config.yaml
n_experts: 24
d_shared_expert: 0
router_score: "sigmoid"
balance_bias: false
lr_router: 0.00115
attn_scale: 0.125
parallel_block: false
init: "normal"
init_std_qkv: 0.0289
init_std_up: 0.0289
beta1: 0.95
grad_clip: 1.0
Below are experts of layer 5 (counted from 0) of a mixture-of-experts language model. Rows are named down (a neuron's output weights, with its number) and show model dimensions 32-63. Each number is 500 + 40 x the weight over its row's rms, rounded and kept within 0 to 999. Numbers have three digits each.
Before each expert's rows: a language model's description of what the expert responds to. This comes from a sample of Wikipedia text that the model never trained on.

# expert 5
Chart table labels. Words inside music chart and results tables, such as chart names (Billboard, Official Charts), "Peak position", album, World, Team, closing parentheses.
down0:466578491619501478409512595516479440472519474439483501493540521479564478543490503444551490457539
down1:438470465543497459504501502475505470431505534592525426506533478504479583546428474547438535430539
down2:457468514474476596498504551505513429436438486540479410526505533486524509496515466473588521512510
down3:455459561532524592544454490588475574535438475534503477493497472509517528511512486551450516618479
down4:450507463458485435492450511514510490468553475610542545577518564446573439442522542520534479492525
down5:469455527514448490490479465474468591511504502526480544497489555521510487537441472548473473456547
down6:530512485482577473506492442518543504484532540453529461549514488507529490475538566519473528466476
down7:497501516503563473529481472487523440516494535468579517414503495535433490483546422535503467520540
down8:555477495558541505489403518480522507442557458484541488470531475551447601556463504502493492392456
down9:536495452452486530450532506490507550538507583555556483448506486506467466540551528492500502531458
down10:491501531488537545522496506485468466587433500467465487512451452445570534454526524513511469485448
down11:474516473483484461602503449470472498456501481472537535464460427461513507549533484490344525501487
down12:509472509560543543449472597480522476487485547488541489445412482570439496475529495519499545504484
down13:489496478525576545532490509482509492509513483481524470467517505504534486482462562529505469543468
down14:513507507518491476613489493438512459508589408495504455500443608564552469470466557495467542485488
down15:524539525506572483537408489552467459463508551501462550528513557433474539445497478495436530462495
down16:520536494461492539523539497452475392547463472535467462427514487466570504484511495485495534519408
down17:473560470512484551488486550454499534517468487511439501527438441470574469557549513504531530572419
down18:498497433465462503461503412489609525514446581443496513460504522528468458599458535455486487452465
down19:442460448485468511513466524531524491417508587493502508539502522468506536472509448509471458446478
down20:468566469528525502483500589482498502509496558498519430536490413491512546499505566475544479514523
down21:460471438522467427523503529415472504469540519551515524521541524574482457478485487445475552509489
down22:522523456519429441582530467529514472513530501502451513526448548425464522418426520534645465470501
down23:457514518469520510533546485480574516601593521581500467532533574483468531464494492505492551512430
down24:495557540483482526448505527472505509448459482484535521519485474461539528477476525494555535542476
down25:495475509552454578499430534556507494518493504495486427471535577512572503515441518465404483481546
down26:533498554562441462485546546450519454591505492484469511444467542499591537541569441525527546555472
down27:474518522501506452458489503403557442520491509530455529496470512508532437467507494617557512537457
down28:404478442511532515504488554487414518487491489512568454488546455440580500516492447482493484433511
down29:545564507482467525469537474519531519371493497457534536459541566485457471448539534453594408569546
down30:517522445459443488464438497434459525456478547504451482520484527473586414565462500499619542504449
down31:475507513528519486532454432489522534534475470470420506456539499514478495530445546453595495471485
down32:532504551563558494496386508507377540562482503437589520537489507558534483580521585531552554569498
down33:553560553471509550450493513464557578471545462524491449488468518495492516498496462532537544469447
down34:447509526393475496518475456496531495538435490497473482530512506484463547424555507611510571546560
down35:469472535494506476499489448487531471546447512552544493587507576495478520442588527529579520556472
down36:457427505530526464484571565491552527504450528488499479612528559546531458561434535509563486538464
down37:460502508518515491446532485489511437423564465477449419521479467463527443438517412465538482487513
down38:592450513511453495513513471403500489517499466500493509482529472458436477464501491490525494532537
down39:480460462518524496516560578484527456510536480514470498495485558508510456520545543520441515557463
down40:523491539399512541506499509509479424470502465404511500516556524550517549513496506398580512559467
down41:493468477527530487513566480462470523494511564456552544528548517491516497521459572497550503510463
down42:493534517549505531557479438540438503562535522461576502525539588537471486463523555489442461476468
down43:532547432418472498486473471350412590524515488513505526497508497538546486494441372490513520438528
down44:501477461510539441482523470478514459524458475464533430528545512549480576508509464452471551531488
down45:434444478488544464549485477493479558538534498495494532513481507539465496458495518506538544492486
down46:492487506419490492449549468564429448498473502530468445504428474463533484468451520511539490489425
down47:513521514439483488551547458464451465463493487467478554444532432468503483469429456533395454484468
down48:485535462493532464482464465479534579521520529502473502502482516441450450468555468527457469519502
down49:434489491552521525515492445453529492449476440361515456450431483560576515455553500537488481491490
down50:454467454498455510545499471556473500509486525467420455549482519516535534417496489529447581562436
down51:501424452507544490478483466462611501451459542492469475518483548478520514536468463571451471434484
down52:473478503463522468556543544385473448558532554451571483498503510591512547481483526520525412571490
down53:539472552430516491487485464497463604475518502465528480512521545536478464518493550558502464447533
down54:501481475514573535507505501545475573515526468498467468516495561487388466530545448549559456542518
down55:537439433521535471417558440487493557494511499494501530477469543495544512527486497461596469490491
down56:499517516591522490548514499449474462581518454542462526438411558473505472490518479572463493485505
down57:449389443468525469589541465532560481493487505475482500517486522488463576460525501496580519474439
down58:497478507468405548558462556541411575506467532440517526461532494530511517533573519497493491524530
down59:521519455502504537556603506603474584502525483545578588468410487453509497485453421470495489504546
down60:509499536415502489465448470505477589435551493489518582472517548586552497507521472500597430544531
down61:522450527507540550482488449497459505543510561453468421552432558503450485530505496448467470458528
down62:533506502477481444538553453509440441513551489564437557514480537490481462474522519453560472529494
down63:516512565504463461445558481464462462526552426406487498492498516526465541421535492427464504406537
down64:544517484493463451486520587494513452596427559528564568440510474497428519569495535600492518477465
down65:528488494472507474462491523561474426458522594511529482498555520518463493551496497503435524485489
down66:460534502583453493478485526456472455576456442494560513544480555472476525474466502502480484493479
down67:466531471549427489541466463471422518493480501505507540466372549505560555514518469508431551569521
down68:486511538422500563449518571512517490548506496478553454524473551476508476479513531479501521446497
down69:477474481540507468463468520433517505479492471519500461481575483506471447465504585439515529557522
down70:568434566505514524538476522490540524528511521517490532551530499451540498590540487478553451487545
down71:522490468495534462527540481517489506474521485559541444533466464576546469496519500513476467530499
down72:529480495467478506535484533504514496560519487498520502517474490504487511462458423441406507561526
down73:496485541506493480483498560436463530520514580445532518507452493464419557463514524459379421491579
down74:504540513579470519522480497531516481476469472476587484469426494519505469434506467454557580485550
down75:496454432537516541430466512501534455521587491483478485438513494502518533471536472464526515493496
down76:465496416559499526494585494520495435554524615516503504523484526533508449409541577506519474473430
down77:514497488505477499444544534494463545462524588528596451595525522502481540496567485437531505455536
down78:531545518531499507478446447505474479530499466572494532457458498581483536511444500527525434496525
down79:553540427524485520487447527512484432507438557484544564527411470475521574467498561491526579534546
down80:452431544480508505469425549553505477472476431498536502488474512499465487518430451478483485415537
down81:515479562469420501496553384473487524452491445479498534548583581444434496483563471456437500485510
down82:529449547505512485465511551529504495439400482457543493482541475479496448529492463577509507490532
down83:464508548505482540479469487559491370554449473512491537445469538512451508539544577433475474564551
down84:500519480448540474466442463569530451489549521482547487442499439515449488433508515543494455467504
down85:470424480475499439463468519486463509545490443507455513473538527418506504526548529535417487470531
down86:572466504495520521546503437518524514525512464570510476449498439428450528468509423513574511548460
down87:535532544508562512550481526523606492583481473536533499481485502459430513502495518439325468510567
down88:418515491471522507441495532570512533523488511524447444468473516492528517500510482442589469495520
down89:526473514460489451513464506616463453507494579484492440501428500492480508506493558497443480529563
down90:541497531535409537569444448550477465449522453553491473455539465481499471540506533506407538502523
down91:565514526444570526452513506488461535440442482453482477432519513447492528556487475528486475529499
down92:474416525475504535491415470425498447585583473427492438517487586537487528469495468520518555456556
down93:508445503555515513588517468493541558484490494546518456477551472443529528531569466532442447504486
down94:461495514556527564512512412454544435557476520495577539536506557505463518517504474554491519554569
down95:460567488455504512545518526524574534507477514500483586452473523523476468472546478441421462536460
down96:490522565454474502514518471461506503444487478474514498484551514525474602553481516525482518496503
down97:453506443573525522483556446585449454537566480525515514525504492445476543476484479515492541444580
down98:545538480561527537504578542443507529501533475508449498561456481497502476509484448511576476522522
down99:524439488526500521511478609526558553522525529491459445472512514447594509509487492516575514569396
down100:500521535487512529516482510544457552499501546505513520493522514557454497517498430522558464545504
down101:540498527447409453486574544477500502504461458477522473525537453461507478447531582500541476542504
down102:445552482520472472548433530548481545509475516482458536548534481510539384522509526468446529496565
down103:460461417455520502565487449610543399525536500532552494456501528476481557477463500557532536547475
down104:438518567553496512538483570481462465555470571547506525516506544527505500465478527530474512489481
down105:501545524580473500528504510503471460475478501513490534481465524542516502553566424508492535546547
down106:487468491499477470432591552442469536497447504462487555526518565496494473528457534526486441483488
down107:499490490386578482533480478512429510483487506512514482543496507494487524490570451391478482534436
down108:530541531445491507512550471416482582439515505520526508467492440482541550498540504553565542548555
down109:471521525471562550502520491482465505447461441486570442484507510562543506465467491473534448434474
down110:556524504462480484522469489474439542571483536476535550519517502428570449533518495503488512514534
down111:499504549502497511523547444495559456529546497474476438452485543451451507445497476506497482498489
down112:506515536461555557498482497500522546541473471501513515482492420447552537495497494489531475483476
down113:579527508430508508520551465502543511518461481535496543455494459515563498509516464542493534527404
down114:518444577520489476522468431536459532485477504562502492553526506486584559479515497446520463526577
down115:485554522447507443479486428496498524518538487474517539528532451485449459510386456517510542455459
down116:487496514465568514437484514461491544554580533552491562408480503486460533491491499550570553462564
down117:470480528534503526509516523492543461554469493506556480577574399471529507485496495485489458444503
down118:426497480480466544487460549469526568459495460525524499495544478530526446439485514511460466477528
down119:463517544495493546452527477518467552488546522487506447518513470482486437513547481448463464478468
down120:509457502523527522439445570516425495508514428510433399561490517452506459469478445497596478558520
down121:405555515479563573542515454486507502476521505447513527496482546464476462431469513516541535523426
down122:529537508453490434503547485439446483500536515428520456528536498419608501587515497499456528395465
down123:489460470479463411510486474552584443564489516591493505497440486442499490461463539484482480415495
down124:482492502509504440524473503500481491511492410511502465509410501486481559473501520561487513440510
down125:471558564433540469515442499539453483479459414493542434441477548454439502471523485572512547525568
down126:491519494528486502503478507544510475459519585523555511463574499433506496443514502472539466482512
down127:463541546519457513525499517447463543511472489497466573519496571484438465512441505522468409561526
down128:522467441530509556456488534492600524470484526521470552500506464516543522499464513486566540538384
down129:412498620476444480538444481470498486481528486458561526536529526459497468564430432520529503450507
down130:584491525476519491506456493495441426536456506545516469512476548549513526481444501531512478488501
down131:522507516540569498458517560509529439547472536513464526554527524477496462530456552545516469537543
down132:567566469489405431531498519484441446481538522567534541483578521468541536519477508445434472519523
down133:543524511495545462482473514549523548419521538481535528507524549485462575457496513500486385605551
down134:495525520460417476588481478460464474477567504492529464549465564445518515577519483414544582509431
down135:429478473520543581534484489490476518393550467550475410566497487535572538481433553460500519456413
down136:511515562463523521560531507415485480596523501473529485532493651553488511476450463496446503518456
down137:468529562449523510474493488547551504479557447577547474481549498527512444475471453457542509534565
down138:431485470508471545459473554478491499529574534560483515393463447493457455509552565464479562555505
down139:496401508562453508501496539504448431470465509538430479517555531484438514487435465507527530544516
down140:532464483513518521552480445488452533448457486498519477534504507514521525485483452543500480526467
down141:473473441411480432448483436538489443532514516447438509521470524507475484455492498499564525503508
down142:524503515478539565446493478517497450504555533435507463498530511590514503464509508519595494447478
down143:557485530486525539551514517527507478484523486462563538529508524458418495504448544527658508525489
down144:519577536563484495518491483539490480486544462522473500490477472454450573543442509485473452472496
down145:458554553497539492505551551490465474521540474493519583506487395457475529521553506396567468486483
down146:474577498468554456517530464532498523527483534485546508538521519480535433479488541457452524448514
down147:527463447495537573538490503516493487477545449537519436487568434500481556488464487511595528524490
down148:492447544554521533538478492533553529585441478469498556537499474452475478426503398503493519521587
down149:451522533522521482509471531516495572465533452535466559501501535489456497506529420517550518514468
down150:449537527564557465435539552458521402545567505533445527513471475524517531528560486497607434419557
down151:472497514505442492451530527474467554556496480504580584551486510507583494445545446598569440497407
down152:526516504559546448472462468483508488480547409539485535501526494464483523483514480510478463505558
down153:510596384540512509488505510581440480495525455587494445558518567527546509527460473506421440500436
down154:484510520521406508481545469543560499516479557472497513473498518486565608526444464465514527472557
down155:469528398504448471520522526537460525507549552475490498478488481502497446514557507601563502529435
down156:494480483441496445536427515531456507434518446481405475442522475522516517456369525472512557545493
down157:464507496538477459497478504477497528471514469495525534527442423504489485550424380435475510508527
down158:440480515497448622517450481574502485505515483453496576406453544495422515479531488563556521459455
down159:642508488513546464483468479491488483501564470432519479540436521463530500415523577483521538533518
down160:511490525528536453537543531462439466540460433543457423498493422465551582432484535572581495450483
down161:542493429487489508483480534486480519472544450555489478526511555508446500447546481497512508530486
down162:583502488559505533463511494488505398559518503522523513451540503460463516454510520489513572502520
down163:582509530533543535518542481490520514505533443524477470478511466495498476459475484391496479495535
down164:480478511466480489513513444465514526455521432529571493462476493473536480430495502488515512590532
down165:520494529487500463550393530476465544496499546496520529518496483494499519503512527469525486467533
down166:533485530508397474475543544430470427530571506558453516484397528546516482477538525522538492520435
down167:531514505472517482556561540524534495533470510466501508445495528611450488502525514546516508406531
down168:504562494487589479538520549499544515444573524528524534470483528496509541531428514558416495586532
down169:438489499473524487501447507561546413462507472476414535570545594497489444490512496492391514473550
down170:467584439445428572553504459519504495507462542460461467499471572500517428484482466497467554570519
down171:592502437525489448542445417520514484515522444519423485505467516497510503516548424495537497449498
down172:474459430536480486538468382458536494461527470537522561554535467509474497502447540471575505585472
down173:479544443484506461559420553505542507436541550530518510419525523560483554438534522497497549583528
down174:487478451529389427469509500498523504499522514444445490561462539480524455501496518467521519466492
down175:568523536485531515469518503513487511500518479468454487459451486461499477556483532538496521486462
down176:489496472517522540467475467547496585446411450559504556520507435431512506503583577537475564584482
down177:585497532547525450498603517425481463445536482510498515441505500520484504575496503584465527504512
down178:463523426458419469481558509470515494564448479482538519553536448490514524498476529453512547512438
down179:574469468449534557488548524432477487500539576485502501414564432470480530469456457517504508546551
down180:512538526486506457549500534455471455439521495464514505489513420491520417454494524488551568547530
down181:569489593507462537556530501555458506486511452491523459530433504484486506546496534444559464477470
down182:531494534473518531493586468387553433540443500454567511487586431548422414424548502493506504529448
down183:471523473468533511481492475523501501481485509485510492508485502464428478493556481523483535542461
down184:574517502460427542495459525505465530487449470403470469520457514510470511491484449504527488512400
down185:508426515541511539550513569455456456572533495487490526518558524497492541499513503442457415488431
down186:552454503575522551478497485547492446548552586464518500571554406526462535480465502521523507505489
down187:488478382536503479526449568520462432503524542433506425454515544473520495574462564523444511457496
down188:525495515495521525501431496399441506435480519430522476542470522546490463476549531565465468551500
down189:513480519529480479523495488505528540457505551483481481448536548542444492523521459520432488511474
down190:493542469535440518491446453521570439528543512460478514506583426511443429545465438469469500473492
down191:497489542540525410543534432508403528514487480493494498437519542519489453515566567483499513516495
down192:493423476483532445529524499517483490458509551454511490463462498463464479521478566524491506368572
down193:514525533580528509464510450534401532470542550474486525455479565524462505475506581521435434504502
down194:505540491455510551521532568456458453531493493543510504453498541492504525450482561488457478454504
down195:524484524469478507463564484470487577593542507485531444510476441491581429473511509515489531478485
down196:536481530515454510482518490477540470543506532503519503499501518504473546524598523490458484444525
down197:449540502495501490542482558439458493508527524487512484507428521525484410541500483572517455501507
down198:468476425531458495497488542467515530502436523584503487472517470486467547490530543512550515512476
down199:590479467530464510522442525470475563531482506551481499469557602546484502546467479522532465518495
down200:551526469555582439535445553461485497525477421510477509484491496480523557490500505481559575426487
down201:461432503533507524481454505465505560431528537515561548513523478563490488465518500462502526455568
down202:529517475503559494515504496512489470593469485492519462518513444421588406497533495475491523489460
down203:466521441406521508484460448479483486426522500539455519473524474503461533528531492477543479456560
down204:454550552512461553496530524512497559470520507483423552513557517489493456554493552580495524518517
down205:466510519524500495579547472468590559484530536557563513510466516505524557448512551448464481522567
down206:502474462493516516502493582565530529520540479471516525525433467537483555548616472388509502452480
down207:411451507468465527470527515431514483482557496479476569494560519423507526496576496474548498484513
down208:473448514500504514498474497512491487448491420483542475574536555443475525456482549455566438545536
down209:527512496432463433500517526473496581476455481483504581523465527470528560483503538453505413504523
down210:492512443508472464480592472526437472479488507524484501538492574476508489484507521557518537532500
down211:476539561419524567472544480476457519516447552494478503521514487477477474442522546455565533485524
down212:520485524512520532511494401461489525451500527522568427499500480585445438412461563470554542548545
down213:497465488510503487545514508479547535484492478517491476546482530427517434521565439509507480497420
down214:440447491459518493464481466459478465455509528513500513565514527539547510437478407548490427484486
down215:552480506615431501438560459519537520502518555483465491537534445454464515529543483444560479522467
down216:536499454519453472457478515531438468480510516484537486460555532458427514482556493525525534449523
down217:512530537551446555446442518502468508489468509524536499511490550487480553529465514514477508421571
down218:542488473484543518569533487439533505403521495608550400559464461539537471479504509549560508514495
down219:489508510471478494454519508512480455463469463496495458492510467425516485522542495484544427531458
down220:434520462444486501514543437506453521457519480494480551537530487435530530559447489558491486540552
down221:568456550622537505519597542469459532542527545526482449417451492501527432415616472480477523509414
down222:494482556537500528493504571540566522516494470475516544520567515520510499499581501478538500563466
down223:491508441529460429507475542542546573520411471492441524479554583472511534477429476462477511524480
down224:532511465569531432441494500420516578453553518466444521571514563431547516437509448491544447519545
down225:497509517548490407533477495436519505482474440455553481474498434499498512553531480479543469470441
down226:494471492503546447470506558462483532533469457410575526528496525471514542470443558488583455536480
down227:538463446511479499434534535421491446555464492456523553435508494542432472519449457526604538549527
down228:491541512497520551493525459514493503494575509513491387467479526569500556476503544470494571547524
down229:467525487583510545493507474492500414485519591539515515533483454495505487494538446572574490555494
down230:467515511504450491491475471377477483540478515468459528538456532471504478508504548521504557554524
down231:531492460518600495521469456496489476548544584449523456537536541418545558477507562484460516558551
down232:486478501492517527549466468460515447446506562565484469547503387567538480486501465457496506450588
down233:473489583556471483496513522533507486518505561494522528501522485506443516536468490432572491543483
down234:456509494532455495487454481448518434499508573507516598534444435521443480553483474464465459513507
down235:492433585504493506507489452438493422517439522462507515480505544562455584406555494482492529518464
down236:497438477487468490509492542534534484475473506492522520512538482430497546559498572604459506446490
down237:520505570492590553551562515514553446486506481531562525569511532516528553501528607518473498476461
down238:495517460430479517482544473543552469493555511546525353479449483496464405496505476448541535480553
down239:526476545471496520446507551486565512504450467552476546454502424455575524540529544521386441480530
down240:463516504468490475531534473486422497542508551458485529461512475534517521449535496478486509504458
down241:493454496492521582456529560415498462494486565496527472505479521474488486482448459495492491528526
down242:549540479478455541499484515475439499503462535449439543501456519441529557471423453503473411531510
down243:479523528483439479518516581518532489421456489520420471549493467527472520486450483486493483455449
down244:458505481472477515528451580470442510422562556529523506424443522534471598514523575481439494460505
down245:546558522449534486477404540519499569451502472458541560477538446540542462514516548468614484500516
down246:496403534551518523520516466497524488598473457484540471447512532586524552492506480445405495516486
down247:499545545560465509420432470580446528454459440499479494449498546466456464510497471481533511508576
down248:531576509469586543540490493534509495587491558586511478490579552528429529469504559481518540466529
down249:533518504455580526563554495532554507497482433551453436505528515498517473528510421563517518534518
down250:504520526514481513521507510553520518451552514496517492444490557485477442470509450475426506430558
down251:431485514483538489499550526539449530518465478464579522457487461474483506537450552526572554502522
down252:506504476527479489449590523573435469469540535526486596551530531415382491454559543465553564510498
down253:469432549475420469461500528388463551509436451532517506458505552440530503527484414518512448510564
down254:559491478473459541546559561571512548487548542499500473473519467574454499474500531500507486549504
down255:557511513525544501439547483472538504470501422473497508457474528505458552545528568509455520605478
down256:508538506464453496539574409570457490513493563568475492454465578485485493516519453523460531546513
down257:547461561452547536493455549553489468467470528460488504516556581410494416495521476440453518469498
down258:552499508465523530444568461453480561493522486439513469499429536469509510557472545468503526506532
down259:489495530540547475482519546485479525532443520507449510537513502476468483517505506491531489530476
down260:494514528496493539499550487588444518541460572442509527558520510523516515448568533549521505512526
down261:511481494561512447512479455542489454465568453543489511524512529446470571511526530445468539475434
down262:436442447551437559476501544524555471469477532508428529511454472522547455498473552472481545520430
down263:520496452472528481500536483534490449462514484533541574467489453590488453488577486510432461502525
down264:359549469491472507553511519496460487532541464421490470494473434549534434463609490526488490444427
down265:560445509428537461475507530489495469579465556441405472531547506566539507548439473451509518516507
down266:499432497488453450458538490484505416532501372482484510465457534471538522495592444472554542529440
down267:515478502490507504555490432532462477476487444485511497567502566508500523460594469493414468490448
down268:529499503482434475458435515579459551486507463562537513443519491512531429505458455490505541565566
down269:527545485477502526554507570529460423462529550509513508522525497499535545486473545495479471486530
down270:474512472501439434494520459540569560502520528564475505469501451499495452481549469452449490499467
down271:464459523524556512513508512517504527524473492477589491418469510436497452515440503474428513517509
down272:429468503504443461494485520451487498478535473457472535497486403576515473503546524483448506507548
down273:480517491508553508554519499572509371471502484491487515512505540512479508473570466460463469465471
down274:473456444541546444499473477490493499471433581452530513535528547529503445477499537465527541466556
down275:461470491501538466486505470468530498468507491505496463539554506536524524550476518477631432445545
down276:538499558594497488531528455524411471469481533517525460443504498508479426490505504439444465552442
down277:478492546539550547454550468511414492509471499532452480483479502517471594517441434506468567495532
down278:517432518478533485524600509475512549539456538488501499503446588466517500508485512470456518497461
down279:524467415586454600490521525452505475513528459527578487560468459516484571494507499468483431511490
down280:515477537558525506466523527538505424560507555555481483556481505485443463504490516445441527532447
down281:557550529469503417441563477547514579455428487481454451506555541474509457490507664569487514487522
down282:460471476494518505466499536486526564480486515489477463444509538522533576559484480508400494517544
down283:542505492506563475475570470485533484469483490513537520492500487531500492499527480467445550511448
down284:462457467492510528519455442466443453564507520471476457402449488393551468520492448464550538500467
down285:456523533506502482488575482508485488487530479552536497482533529594502553477557472494465499503416
down286:513531575529575468456515433585466591458476483524489535552496472503544536559520477534608504535505
down287:543554514518560491503579407588506542522526459531514510481459483459509559484471512521528449554482
down288:510519545478513530497509468586471501499493486502511529509553477569561570585494486466549457446470
down289:464426501509536488536469528416471552461486563481562441563527540470544472380537481535442513522518
down290:548578476462513453516507477525511519497495495502464505528553471462537505492506514527555498499479
down291:502557531523432502502512440531460468503474532476484501505534443474486465480552480472430487483480
down292:447454462524503531503464553496494488499450481515521510503466472524478483516456565434467477471526
down293:496537497489488491475505592441443502456545459473491537521532559474518487472464434528485522550487
down294:507550520491529528490524546494464510540475493405485473516506538416526508430438511475485545503543
down295:503500473532434468524460490554537543536463482441474491537510496564530478426521526470397532550449
down296:484565557463468478591568426542502453560555538475504499497525499427370385402529483460412476508516
down297:460575545490575533558460391489534499473495477525446496460519419481504484542461505507484520500516
down298:532467519482574505472534462493495438522546497505501468531420442528527466453544514533477491500463
down299:560480438598480497529486517507535580446516558464520521518474560556482485428547417501475577522510
down300:504475520580505441417520388448490432479465463505447432459525446531459517493474445542477462415529
down301:475480486479379506540503457520494521529527492547567501461517478425552460523521494477474445495491
down302:570521476505514481506559509478523588498565464484475464451538499485558514578511504435496443479539
down303:503461478506514458499533478444512467439465497549477477482444479495549521533462507536526492550528
down304:462487542498485460411519491465535544471524565519586501530615564473474418507536453474502505526443
down305:594441478546471466398432480476523504502536467453488522446551484521542440494517493506589518508498
down306:467436424524534465508563452428511487477507586568521526532474461492436432436494469562513522480509
down307:506558558523477540522479568490407477462455494462473480516533371519553511538514490493606493533490
down308:405528497491460565531531573512508517461435462466552474482489477547517558491519457546514560546421
down309:479516490454480485431469497401542531546507489485477474527531504477544500555473536558423514536505
down310:490518510529500494529524498514436485487505517491545469519533521436478517442436532513489487465524
down311:512461506533498496481495499519513527575544455475450485485617475475501526557471498556437470520493
down312:505427486589466518452511531446484503551489426485557514507471546464537483461463500532606505529483
down313:450508527546497556568476504498452456460491494474499568418517474409455505452522542587434485501506
down314:555493521429560519520474513577528550565528484471498552545548496523478553474472506536505530415438
down315:529524533465471466538525548508466574519518532605428544566457510464498474536553551482479420538489
down316:472550592467498466513464483526508508563550486470475510520552590482477493511544403433553530431477
down317:533526503450437515543533528411460553539502520575503597497480539489540475466557488521499497485484
down318:554489489509519508460501506466483528474502475445411446510492531548556524511540434525459461442500
down319:518501498523477479523517534511527556502535527523542493431461559464472498525472535444417458482553